Experts of a small language model.
Experts: 160 SwiGLU neurons an expert, a sigmoid router.
Below are experts of layer 5 (counted from 0) of a mixture-of-experts language model. Rows are named router (the router's row for the expert), gate (a neuron's input weights, with its number), up (a neuron's input weights, with its number), down (a neuron's output weights, with its number) and show model dimensions 96-127. Each number is 128 + 24 x the weight over its row's rms, rounded and kept within 0 to 255.
After each expert's rows: a language model's description of what the expert responds to; "mostly gets" lists some tokens that are sent to it at least half of the time. This comes from a sample of Wikipedia text that the model never trained on.

# expert 54
router [111  96 131 105 168 111 117 154 109 136 118 147 136 161 135 129 150 164 138 169 177 157  98 101 106 135 118 151 110 118  89 143]
gate0 [152 118 173 120 126 106 166 122 149 107 112 106 108 134 172 152 139 151 141 130 115 154 170 110 132 108 100 165 129  97  79 188]
up0 [163 117  95 143 126 149 134 139 180 126 163 163 160 134 162 148 122  71 119  80 143 110 142 147 133 130 148 134 117 131 182 138]
down0 [102 109 102 137 125 125 123 124 141 126 177 130 122 108 152 159 132 107 131  76 136 119 142 122 122 128 122  93 116 147 103 130]
What it handles: Acronyms, league terms
mostly gets: "BC", "LB", "CC", "American", "BL", "FA"

# expert 25
router [149  95 178 110 185 123 100 138 102 136 116 109 131 175 113 132 142 156 124 132 123 145  78 114 149 113 136 135 116 140 142 163]
gate0 [126 158 112 170 151 129 107 134 130 111  82 146 113 122 128  74 108 159 147 118 144 137 134 165 125 149 133 152 125 124 138 115]
up0 [139 114 110 100  78 162 181 139 158 114 155 126 171 143 131 177 160 100  65 150 112 107 100  79 126 107 112 151 135 159 106 156]
down0 [111  83 135  88 139 108 131 135  93 146  85 101 167 100 112 113 129 135 109 172 130 154 111 157 182 180 109 131 135 132 141 153]
What it handles: Separators between numbers
mostly gets: "°N ", "%; ", "i | ", "o | ", "a | ", "% | "

# expert 37
router [109 108 156 103 175 137 143  90  89 128 129 117 155 167 146 148 149 185 109 132 141 127  84 133 145  82 126 121 155 153 136 140]
gate0 [134 103 119 103 120 166 144 130 124 107 145  91 129 131 156 125 150  73 138 103 137 105 132 137 119 129 167  86 141 142 159 126]
up0 [ 87 128 113 120 133 112 129 136 149 148 113 147 121 130 135 127 120 127 133 139 139 154 123 148 129 129 164 103 121  81 137 108]
down0 [116 131 149 146 116 101 174 135 144 140 114 139 160 116 117 133 166 116 111 122 132 118 167 137 134 136 105 153 123 146 138 177]
What it handles: Table and list openings
mostly gets: "| Year", "(s) |", "| Rank", "| No.", "| Pos | Team", "| Team"

# expert 43
router [124 114 164 123 203 139 116 132  77 118 107 133 157 131 128 120 144 127 147 150 136 107 100 147 130 113 138 140  97 166 160 117]
gate0 [155 169 123 141 105 131  97 153 180 118  83 110  86 147 118 124 130 116 130 151 131 124 147 104 119  95 116 151 145 118 117 112]
up0 [136 148 105  86 128 134 134 139 136 118 151 144 135 151 143 114 128 149 164 115 129 154 108 118 113 140 126 159 103  99  95 129]
down0 [110 106  70 119 167 114 122 101 110  98 136  72 165 149 155 112 128 137 132 147 116 113 163 125 145 153 129  96 117 135 132 109]
What it handles: Plural people nouns, pronouns
mostly gets: " people", " men", " you", " I", " players", " teams"

# expert 26
router [130 126 127  96 161 149 115 137 110 153 137 116 111 103 144 123 142 174 138 111 161 110  94 109 121 107 120 112 138 154 138 127]
gate0 [145 141 148 156 144 137 144 142 112 164 128 142 150 171  99  91 131 110 104 107 117 183 132  82 111 113 122 118  70  92 125 143]
up0 [163 134 145 133 104 170 168 135 115 125 157 119 161 100 106  83 137 157  85 121 174 124 117 118  91 130 143 135 146 124 146 139]
down0 [154 114 124 138 140 170 130 131 143 116 127  88  89 134 117 121 129 128 181 134 158 140 119  90 127 192 161 112 116 176 113 141]
What it handles: Infobox field labels
mostly gets: "==See also==", "andidate | Votes |", "- Coordinates: ", "- Born: ", "- Born:", "- Country:"

# expert 8
router [129 126 131 102 154 127 113 102 130 120 140 132 130 113 135 122 106 175 150 134 140 140  99 107 106 135 159  84 159 134 118 149]
gate0 [133  98 116 107 144 115 155 141 156  95 123 130  91 117 186  98 116 132 168 136 117 138 138 161 149  89 159 113 166 104 122 125]
up0 [144 184 126 159 111 151 149 193 137 150 129 140 116 156 126 188 161 107 148 106 137 129 122 126  83 169  98 151 110 160 143 135]
down0 [140 116 145 163 169 117 204 138 126 118  90 168 178 174  93 131 117 158 119  89 149  98 129 148  97 157  99 129 118 116 111 109]
What it handles: V-containing syllables
mostly gets: "v", "av", "ov", "ev", "lev", "anov"

# expert 5
router [124 120 121 124 143 123 119 139 125 107 113 142 114 133 134 154 152 158 147 141  97 122 129 131 104 125 155  93 118 112 101 113]
gate0 [164 120 121  90 116  77 108 141 137 145 113 135 140 142 143 127 132 217 146 148 109 127 119 104 118 112 119 105 129  98 141 155]
up0 [127 183  95 135 133 120  84 132 130 150 151 146 162 118 185 146 167 142 132 148  82 136 111 104 157  84  68 101 109 147 134 163]
down0 [144 136 145 115 137 124 153 144 151 118 111 193 149 136  95 145 123 157 138  70  96 126 158 143 122 154 160 140 110 115  85 158]
What it handles: Table number chunks
mostly gets: "910", "900", "003", "929", "930", "922"

# expert 27
router [138 111 136 121 130 135 122 135 113 121  80 105 162 151 146 175 121 155 158 168 136 135 112  82 130  79 160  88 137 139 109 132]
gate0 [119 143 153 125 175 119 120 159 161 189 127 124  99 122 107  99 137  95 114 152  94 158 129 130 152 107 150  99 149 100 148 144]
up0 [110  89 152 118 153 131 130 157 153 115 186 154 128 112 119 138 128 150 108 142 105  98 132  84 129 120 105 152 100 146  94 132]
down0 [129 128 148 122 119 136 104 117 111 115 135 170  94 133 150 121  95 152 127 117 141  53 112 132 164 117 148 129 110  97 124 124]
What it handles: Of after nouns
mostly gets: "ation of", " of", " of s", "ment of", "ation for", "s of"

# expert 52
router [142  88 147 107 131 126 115 142  92 146  45 157 144 123 103 146 162 121 148 145 128 128 108 115 122 121 143 120 167 126 125 140]
gate0 [ 82 128 155 135 145 133 123 181 179 114  93  87 129 109 132 139 138 150 102 121 176 160 131 125  84 123 113 122 106 149 107 133]
up0 [149 157 128 108 133 140 118  93  62 107 174 117 156 135 148 144 124  94 141 120  88 164 113 147 168 120 117 129 124  99  97 126]
down0 [108 168 117  74 107 117 147 102 111 140 127 128 149 131 137 118  96 112  97  40 111 156 101  99 190 177 146  99  83 128  72 139]
What it handles: Infobox field separators
mostly gets: "ed: ", " Location within", "(s):", " by:", "ation: ", "Member of the"

# expert 31
router [ 63  85 151  86 148 116  99 116 116 120  58 134 114 153 119 149 130 112 124 179 129 105  86 139 145 125 134 157 128 111 119 136]
gate0 [109 125 124  98 136 109 121 125 153 150  79  89 131 157 129 169 131  71 186 141 116 109 123 151  87 149 143 143 156 124 137 137]
up0 [ 77 107 164 127 128 138  96 169 148 154 116 125 118 128 117 144 119 130  91 152 152 133 110 135 106 145 130 147 126 167 162 162]
down0 [125 114 104 127 114 138 151 134 110 103 122 146 124 107 159 129 149 170 107 204 104 119 133 108 107 122 130 210  95  91 154 130]
What it handles: Preposition plus the
mostly gets: " to the", "The", " by the", " from the", "ed the", " on the"

# expert 9
router [ 91 118 136 112 158 134 109 133  92 168  91 127 127 130 154 155 169 134 131 155 114 128  85 123 125 104 135 108 127 129 124 134]
gate0 [ 88 130 143 139 106 172 127 102 161 151 134  82 121 106 122 150  93 141 127 109 134 138 121  96 138 111 117 110 115 119 170 130]
up0 [165 122  67  97 117 125  88 156 151 115 171 186 111 117 167 105 154 122 105 105 114 147 124 129 135 132 130 138 101  65 129 148]
down0 [ 77 189 103 156 105 153 142 175 125 128 125 108 123 108 129 101 113 141  96  78  89 125 147 172 133 104 137 129 167  76 110 150]
What it handles: Quantity and time adverbs
mostly gets: " more", " three", " several", " four", " later", " many"

# expert 58
router [106 150  92 116 126 142 103 127  89 109  88 122 126 140 142 126 143 153 122 131 143  91  91 144 104 110 146 143 144 138 169 148]
gate0 [115 127 109 135 121 123 124 135 120 149 126  87 124 110  93 109 154 156 127 113 113 140  81 123 118 138 107 141 128 129 186 115]
up0 [139 118 118 151 121 148  86 128 116 101 105 102 170 131 172  92 135 149 127 118 171 103 140 136 101 125  92 132 120  94 189 177]
down0 [135 170 133 149 175 155  95 109 135 129 109 124 136 133 145 137 136  82 107  85 118 153 122 135 130 210 141 122 151  88 159 124]
What it handles: Time and place prepositions
mostly gets: " In ", "In ", " In the", "On ", " After", " On "

# expert 39
router [103 115 130 137 162 117 122 130  88 127  93 140 100 104 108 118 138 151 141 164 136 129  86 125 119 115 105 144 136 108 107 165]
gate0 [146 134 129 130 104 116 116 132 115 139 150 127 107 130 122 160 123 128 120 146 119 122 138 160 126 165 144 104 116 138 138 117]
up0 [137  96 129 156 194 113  95 114 118  92 138 150 137 125 109 139 145  97 135 147 136 176  96 152  96  92 122 128 151 139 137 121]
down0 [134 146 144 147 116 117 143 107 100 136 165 123 139 107 172 159  97 104 142 137 112 119 126 127 105 191 105 113 143 158 163 110]
What it handles: Given names
mostly gets: " John", " Robert", " George", " Henry", " Michael", " J."

# expert 11
router [120 154 147 123 141 167  88 171 146 165 105 133 121 167 161 155 109 195 134 127 132 139 113 101 160 104 134 121 136 126 123 161]
gate0 [ 87 120 154 110 139 129 106 158 129 147 111 136 126 112 113 134  85 153 141  83 148 159 101 101 134 131 111 136 116 114 119  75]
up0 [145 112 153 120 134 118 126 157 147 110 131 117  90 170 145  95 120 145 125 168  96 128 139 162 119 165 136 164 101 109 168 167]
down0 [123 125 140 147 167 115 138 131 113  79 121 143 165  86 135 109 171 155 139 111 102 128  95 138  77 139 133 149 111 151 100 155]
What it handles: Capitalized word-start pieces
mostly gets: " | Ch", " | Al", "Al", ", Ch", "- An", "- Ch"

# expert 1
router [148 128 139 151 168 107 117 133 100 124 119 137 150 162 116 117 125 184 129 146 129 123  79 110 119 152 147  89 149 124 188 153]
gate0 [ 95 148 138 130 127 150  91 159  94 119 135 155  99  88 135 172 179 109 156 156 132 121 105 115 115 132 121 118 103 133 174  98]
up0 [145 142 134 138 171 125 151 128  63 115 139 110 155 113 145 137 111 134 119 146 113 125 124 152 155 163 123 131 138  60 106 123]
down0 [145 155 109 122 177 111 106 129 132 114 152 113  91 133 102 171 133 123 127 133 156 136 130 119 135 152  82 160 100 117 108 154]
What it handles: Place-name word pieces
mostly gets: " land", " wood", " Red", " red", "attle", " grass"

# expert 10
router [ 83 111 139 126 172 130  86  97 142 143  74 114 126 131 114 156 133 144 120 156 151 125 135 122 108  90 125 130 116 111 145 143]
gate0 [137 147 124 126 176 137 137 139 149 109  92 160  74 112 111 131  93 138 101 123  95 180 144  69 138 104 104 123 122 120 110 127]
up0 [141 130 109 140 153 111 105 154 133 108  93 139 160 122  93 105 111 141  97 129 138 127 153 110 142 126 115 101  98  85 148 134]
down0 [146 109 183 176 126 115 131 123 117 131 136  79 173 137 130 185 119 122  97 208 119 126 122 117 104 135 129 100 138 124 139 127]
What it handles: Name-medial word pieces
mostly gets: "ind", "and", "add", " Sand", "ond", "und"

# expert 48
router [139 136 173 125 179 102 108 131 136 135  84 106 128  92 112 114 171 140 151 175 168 117  91  85 147 115 128 131 119 148 132 151]
gate0 [138 146 102  83 149 131 141 149 139 152 158 112 131 116 124 109 134 131 158 134 118 130 149 130 145 113 163 121 109 129 105 138]
up0 [112 137 144 135 109 110 134 104 120 111 144 105 100 137 123  82  71 151 123 123 116 165 150 141 164 149 118 108 143 120 135 150]
down0 [134 169 133 109 158  93 129 117 103 140 114 127 152  99 125  53 167 153 148 122 128 145 140 131 129 105 123 134 126 118 108  95]
What it handles: Abstract nouns, suffixes
mostly gets: " research", " services", " information", " conditions", " management", " effects"

# expert 24
router [ 85  75 122 134 187 115 124 116 131 140  95 119 113 156 143 167 108 145 142 120 142 135 127 125 113 148 149 102  90 135 124  91]
gate0 [103 121 156 156  92 137 144 132 121 125  97  95 139 121 149 136 141 141 136 183 127 116 159 110 136 164 135 135 205  98 116 166]
up0 [124 122 135 124 137 121 135 135 139  98  80 154 111 140 112 114  95 119 151 126 141  96  87 143 151 115  89 119 128  91 150  98]
down0 [118 106 192  82 160  92 183 120 127 153 142 131 105 120 171 120  86 144  99 141 135 123 149 128  64 141 146 127 146 131 130 122]
What it handles: Closing brackets, cell ends
mostly gets: "\" |", "]", ") |", "\",", "s)", "; |"

# expert 4
router [101 131 136 117 174 156 117 113 109 103  99 141  84 110 134 132 175 161 154 170 124 115  93 129 108 105 126 139 148 112 156 137]
gate0 [ 90 141 155 108 150  97 135 198 127 141 135 118 111 117  92 103 125 120 105 156 156 106 161 120 127  81 141  90  82 135 128 127]
up0 [109 176 102 124 103 145 196 135  80 129 142 122 111 112 119 120  90 130 111  93 114 154 172 136 141 142 120 125 176 147 130 161]
down0 [143 190 140 110 114 148 148 155 150 140 175  95 119  91 115  80 109 131 156 114  85 127 139 117 117 151 109 105 125 107 137 136]
What it handles: Table number punctuation
mostly gets: " | MF", " | FW", "|", " | DF", " Julian", "  -"

# expert 15
router [148 118 124 134 114 133 122 109  99 147 126 122 137 144 156 138 140 102 137 175 140 124  70 165 135 134 131 131 128 123 148 162]
gate0 [119 111 157 139 127 104 127 105 122 103 105  99 102 127 151 146 114 122 152 115 111 127 115 134 123 108 117 139 156 164 122  94]
up0 [147 123 167 135 110 157 138  71 160 119  93 153 109 136 145  67 102 109 144 125 147 139 124 129 130 133 125 165 169 151 162  97]
down0 [133 107  98 111  97 120  98  86 158 122  88 170  94 122 132 154  36  99 148 180 122 108 104 160  91 102 105 136 143 129 109 134]
What it handles: Sports and conflict nouns
mostly gets: " death", " votes", " loss", " fire", " kill", " victory"

# expert 45
router [109 107 139 129 168 114 128 114 108 129 125 115 151 150 123 145 113 108 160 136 101 117  97 131 138 117 149 121 114 126 107 105]
gate0 [180 109 183 148 112 125 116 144 153 149 123 137 127 117 127 125 170 126 146 121 114 143 137  99 139  88 134 108 181 135 133 124]
up0 [ 93 139  94 160 150  78 110 125 120 158  86 170 140 137 114 121 133 129  95 131  97 153 104 126 136 130  81 125 121 155 118 134]
down0 [122 149 111 152  83 104 108 137 138  72 164 111 113 178 121 155 155  97 136 220 129 126  86 101 111  96 154 114 151 151  84 146]
What it handles: Surname endings
mostly gets: "ético", " Jones", " Edwards", " Watson", "ischer", "kins"

# expert 16
router [ 96  92 129 135 128 115 130 150 119 112  99 142 160 149 154 121 149 138 139 189 101 108 100 137 133 103 120 153 159 125 152 154]
gate0 [ 92 149 128 157 104 139 106 143  88 132 125 130 170 106 161  78 146 178 105 135 127 102 137 122 166 142  93 128 149  94 149 112]
up0 [112 145 120 137 110 126 150 140 127 132 116 157  87 136 142 108 168 151 149 164  86 111 120 129 170 138  77 134 185 129 104 118]
down0 [168 116 134 148 124 143 122 123 140 162 110 130  98  84 113 160 115 153 133 237 151  98 134 115 119 170 123 157 148 130 122 134]
What it handles: First digit of numbers
mostly gets: "3", "10", "4", "6", "11", "12"

# expert 6
router [118 107 168 132 133 139 120  96 112 154  91 132 142 129 132 128 131 119 142 131 169 125 116 137 186 116 110 143 108 136 146  93]
gate0 [122 101 111 100 121 169 130 160 122 128 107 137  80 124 141 145 130  98 126 149 135 111 139 109 127 133 178 144 132 131 106 118]
up0 [133 123  94 131 100 124 135 147 132 116  80  80 157 117 109 119 113 106  84 106 131  68 158 164  98 164 127 129 137 164 126 123]
down0 [157 135 109 135 173  85 130 119 130 147 118 136 105 117 133 119 123 137 142 113 107 167 102  98 110 143  93 121 140 146 119 173]
What it handles: Word-initial capitals in names
mostly gets: " | K", ", K", ": K", "| K", "- K", "| M"

# expert 29
router [131 145 127 112 176 111 114 212 148 124 110 139 125 159 142 138 130 110 126 168 162  88 144  97 107 131 148 169 106 155 148 102]
gate0 [ 90 107 118  99 150 154 144 130 145  94 181 109 110 127 123 126 133 117 179 145 143 112 107 142 120 114 125  97 115 100 119 130]
up0 [127  99  82 113 132 134 111 127 147  57  56 136  91 173 136 144 139 126 154  94 150 117 122 163 118 132 121 115 160 135 101 118]
down0 [110 108  76  66 133 159 125 173 105 152  98 198 162 127 133 131  90 135 107 161 122 138 148 162 132 149 107 128 149 159 154  85]
What it handles: List conjunctions and commas
mostly gets: " and", "s and", " &", " or", ") and", "es and"

# expert 46
router [104 156 182 118 144 130 130 112 108 200  95 133  77 145 106 125 110 129 148 130 151 117 104 116  74 124 120 119 156 136 139 100]
gate0 [ 87 174 154 159  71 145 120  89 102 131 122 117  77 130 139 131 118 120 128 129 125 157  91 132 148 149  97 136 150 127 150 119]
up0 [104 106 123  92 183 149 124 134 159  98 128 102 135  99 130 113  68 132 147 127 143 102 153 174  95 152 145 145 104 192 137  95]
down0 [152 120  93 140 119 130 129 132 127 140 134 102  87 114 126 137 121 104 125  62 118 108 155 145 103  96  84 104 116 110 105 118]
What it handles: Year final digits
mostly gets: "024", "022", "019", "025", "017", "014"

# expert 22
router [123 128 141 135 128 144 118 116 127 105 146 111 109 176 124 137 140 181 145 133 146 132  81 134 113 114 138 124 120 145 123 186]
gate0 [128 118 109 154  97 144 103 128 138 187 107 138 126 108 144 151 143 120 164 118 120 143 113 139 142 106 150 123 147 130  87 120]
up0 [108 127 116 171 133  76 160 129 171  94 115 142 118 175 118  96 104 143 142 140 121 145 113 132 137 124 161 125  83 135  95 121]
down0 [167 100  67 106 126 120 130 116 113 100 139 148  90 100 117 152  61 154  61 146 135 139 188 155 134 137 139 110  93 136 166 128]
What it handles: Hyphenated particles, non-Latin bytes
mostly gets: " anti", " % | ±% |", "ا", " semi", " mid", "у"

# expert 47
router [107 140 146  97 169 117 131 111 100 148  64 108 118 137  96  96 110 154 148 140 149 130 105  94 142 110  87 112 106 122 169 114]
gate0 [154 161 138 134 153 149 107 125 121 162  79  90 139 127 113 138  82 180 104 149 138 122 117 115 137 128 103 127 125 131 141  86]
up0 [158 137  96 153 151 137 113 129 119 157 110 124 130 120 109 117 120 183 129 158 124 138 102 110 147 157 127 105  96 134 146 129]
down0 [114 139 144 131 106 166 119 128 130 117 154  94 136 107 122 131 107 135 123 229 159 148 107 153 135 123 170 117 127 127 135 166]
What it handles: Mid-word pieces and separators
mostly gets: "- Species", " UTC+", " — |  | ", " Apps / (Gls)", "riev", " (age "

# expert 60
router [136 111 135  94 169 123 118 132  92 161 115 127 135 145 146 139 134 156 105 142 128 148  99 119 125 128 136 168 130 116 130 143]
gate0 [167 175 102 140  78 149  87 100 127  65 116 134 125 157 123 144 132 130 110 100  95 102 125 153 129 137 133 139 130 106 108 155]
up0 [148 133 165 125 130 143 131 127 136 130 169 120 113 115 119 123 104 155 148 153  83 147 150 123 149 126 121 126 108 129 155 154]
down0 [127 137 117 136 121 143  49 149 118 179 136 112 186 137 133 127  99 139 156  78 119 121 110 175 103 117 144 123 117 149 129 140]
What it handles: Adjectives after prepositions
mostly gets: " Russian", " local", " Spanish", " Chinese", " European", " Japanese"

# expert 7
router [145 141 161 105 145 186 131 127 145 114 102 151 136 149 132 112 112 137 104 124 165 136 123 104 108 113 124 105 136 149 128 148]
gate0 [125 145 175 161 170 115 144 130 114 148 126 172 145  57 108 132 165 141  87 133 146 179 140 108 102 127 121 150 108  92  94 110]
up0 [151 144 162 123 135 134 122 165 121 165 142 161 118 114 128 127 141 158 151 149  85 115 106  94 104 140 144 154 121  80 145 173]
down0 [172 131 101 123 110  83 117  96 145 140 142 109 140 115 158 163 151 122 123 183 145 123  99 112  89 159 108 126 122 146 101  91]
What it handles: Creative work nouns
mostly gets: " film", " episode", " The film", " story", " album", " movie"

# expert 61
router [ 93 112 129 144 178 117 133 102  84 130 105 160 143 150 139 103  84 158 122 165 118 108  91 127  96 113 123 111 173 128 113 135]
gate0 [148  73  97 221 154 138 145  94 113 109 131 151 133 176 152 176 116  78 124 120  95 141 118 138 111 117 142 116 164 122 144 156]
up0 [116 161 138 107 159 119 132 125 114 130 116 125 120 136 171 130 131 134 120 126  88 150 186 109 138  79  80 131 121 130 114 169]
down0 [ 79 127 119 126 172 110 118 144 106 122 132 136 137 155 118 100 116 106 106 148  98 139 120  82 107 133 144 152 132 113 126 113]
What it handles: Prepositions after verbs
mostly gets: "ed by", " against", " with", " between", "ated by", " by"

# expert 20
router [ 94 143 169 115 134 129 126 119 130 113 126 148 103 174 101 126 144 168 142 155 130 133  85  87 108 127 115  87 133 126 148 166]
gate0 [ 68 112 137 118 134 143 113 111 112 142  91 108 169  94 146  83 110 160 166 122 121 144 179  66 143 139 182 138 132 146 147 162]
up0 [173 124  79  89 142 154 155 108 131 145 125 146 147 171 122 112 120 108 175 133 102 127 184 137 116 105 172 148 116  86  89 118]
down0 [155 161 125 146  64 100 125 127 125 132 128 160 145  85 133 156 134 140 129 127 147 119 155  99 104 162 101 105 125 134 140 157]
What it handles: Possessive determiners
mostly gets: " his", " their", " its", " her", " of his", " in his"

# expert 41
router [ 99 103 137 117 156 110 115  80 116 119  79 152 106 171 113 142 172 168 144 126 126 132  75 135 120  75 112 137 137 121  91  99]
gate0 [ 98 158 157 124 159 124  88  96  90 149 126 142 117 128 112 137 151 154 162 131  87 126 147 151 101 102 141 128 141 125  99 104]
up0 [ 99 132 177 134 159 114 128  89 109 151 138 178 127 132  88 132 133 143 138 150 114 130 137 138  87  91 131 128 156 119  89  96]
down0 [ 84 115 155 137 147 113 139 130 140 159  99 164 140 142  77 129 120 143 156  78 137 132 132 164 119  56 145 135 134 110 103  91]
What it handles: Sentence-ending periods
mostly gets: "ing.", "ations.", "ions.", "ers.", "es.", "ed."

# expert 33
router [ 80 163 156 131 148 124 139 100 121 150 138 119 144 127 121 124 140 148 122 145 195 151 116 147 184 144  94 110 165 126 110 135]
gate0 [153 125 137 116 117 142 133 169 122 119  84 178 111 151 145 154 121 120 127  99 127 129 151  76 114 118 102 144 140  79 131 159]
up0 [125 117 158  93 127 110 137 151  91 151 116 137 128 122 160 158 101 125 120 138 126 117 162 126 134 150 149 168 152 173 118 107]
down0 [132  93 152  75 146 109 134 150 152 145 165 116 104 109 104 130 133 151  95  73 128 138 136 144 135 133  88  63 131 110 136 113]
What it handles: Proper name beginnings
mostly gets: " Af", " Is", " | Ar", " Tot", " Em", " Santa"

# expert 42
router [136 111 135 108 149 128 128 132 139 105  82 127 124 129 143 135 156  98 146 165 112 110  98 132 126  92 115 165 135 149 161 110]
gate0 [124  93 107 146 127 142 118 126 172 104 102 175 121 106 140  93  87  73 131 123 120 135 109 117  87  99 143 124 121  82 159 140]
up0 [113 107 139 106 144 164 125 144 134 118  69 123 144 115 118 134 142 146 145 120 170 151 126 133 135 132 116 146 140  94 171 104]
down0 [ 88 186 115  99 159 104 144 157 116 150 119 157 142 100 121 129 147  97 133 179 147 162 133 114 107 129 135 138 137 110 137 143]
What it handles: Initial capital of foreign surnames
mostly gets: "a S", "a K", "a B", "i K", "a L", "a R"

# expert 32
router [106 127 130 128 155 114  83 121 134 155 107 121 114 103 131 148 154 138 110 159 155 133  83 119 130  98 142 125 163 130 134 161]
gate0 [127 141 149 136 109 134 135 126 170 183  93 153 131 180 166 155 133 156 195 144 105 127 117 152 140 162 154 128  87 127 167 145]
up0 [110 163 116 177  90 143 154 135 143 157  96 114 130 148 132 132 125 121 136 138 130  88  94 162 136 107 131 136 142 166 140 154]
down0 [123 102 138 156  98 115  78 138 132 115 116 122 118 145 114 140 152 107 103 192 134 157 132 135 121 125 151 165 149 131 146 141]
What it handles: Foreign-language letters
mostly gets: "ü", "ä", "č", "sch", "š", "ð"

# expert 36
router [127 129 146 117 121 133 104 135 109 190  87  91 123 168 137 135 168 146 147 125 140 131 125 123 120 103 125 112 147 155 144 155]
gate0 [154 147 114 123 118 122 142 167 118 114 104  87 151 108  93 150 129 166 172 117  75 126 106 123 139 115 109 116 140  71 110 126]
up0 [ 94 162 118 165 100 139 140 112 146 123 126 139 120 120  92  70 119 122 129 126 100 118  53 170 132 143 141 117 109 124 114 139]
down0 [ 99 137 140 128 144 165 118 128 155 143 139 163 114  69 108  99 128 141 127 152 177 134 143 119  99 166 107 143 122  99 113 156]
What it handles: Mid-word consonant pieces
mostly gets: "ap", "ig", "ag", "ip", "ak", " | Apps | Goals"

# expert 28
router [114 104 117 120 126 108  98 120 127 114 115 116 127 154 134  99 120 127 132 110 183 158 109 113 119  97 119 110 107 130 154 148]
gate0 [ 97 154 118 132  89 141 160 145 146 126 126 127 139 112 127 120  99 122  99 136 145 107  96 140 169 152 136  93 136 176 148 146]
up0 [130 117 106 145  99  89 129 109 120 109 133 101 124 152 105 132  84 105  83 108 118 116  80 131 126 122 178 116 150 132 145 145]
down0 [141 141 127 153 177 113 132 163 164  96 145 139 119 110  78 164 131 109 125  49 146 136 115  90  97 156 151 159 153  75 141 129]
What it handles: Ordinal suffixes, quotes
mostly gets: " \"", " third", "th", " th", " “", " fourth"

# expert 50
router [ 85  75 120 106 197 136 119 131 149 120 101 138 146 166 109 125 156 134 172 176 133 118 112 116 110 101 129 133  99 145 142 141]
gate0 [156 162  84 132 117 161 149  96 142  92 135 171 136 102 157 101 174 121 108 128 158 137 125 124 149 113  94 122  79 108 153 145]
up0 [ 97 117 132 126 127 125 123 133 100 118  83 158  81 111  95 135 174 131 140 138 129 113 115 132 145 139 119 126 114 130 121 167]
down0 [ 34 157 106 143 148 124 132 167 151 154 133 109 161 115 130 125 135 160 136 128 142 110 171 113 132 123 112 164 124 148 139 134]
What it handles: Institution head nouns
mostly gets: "ary School", " Police Department", " Championships", " High School", " Hospital", " Championship"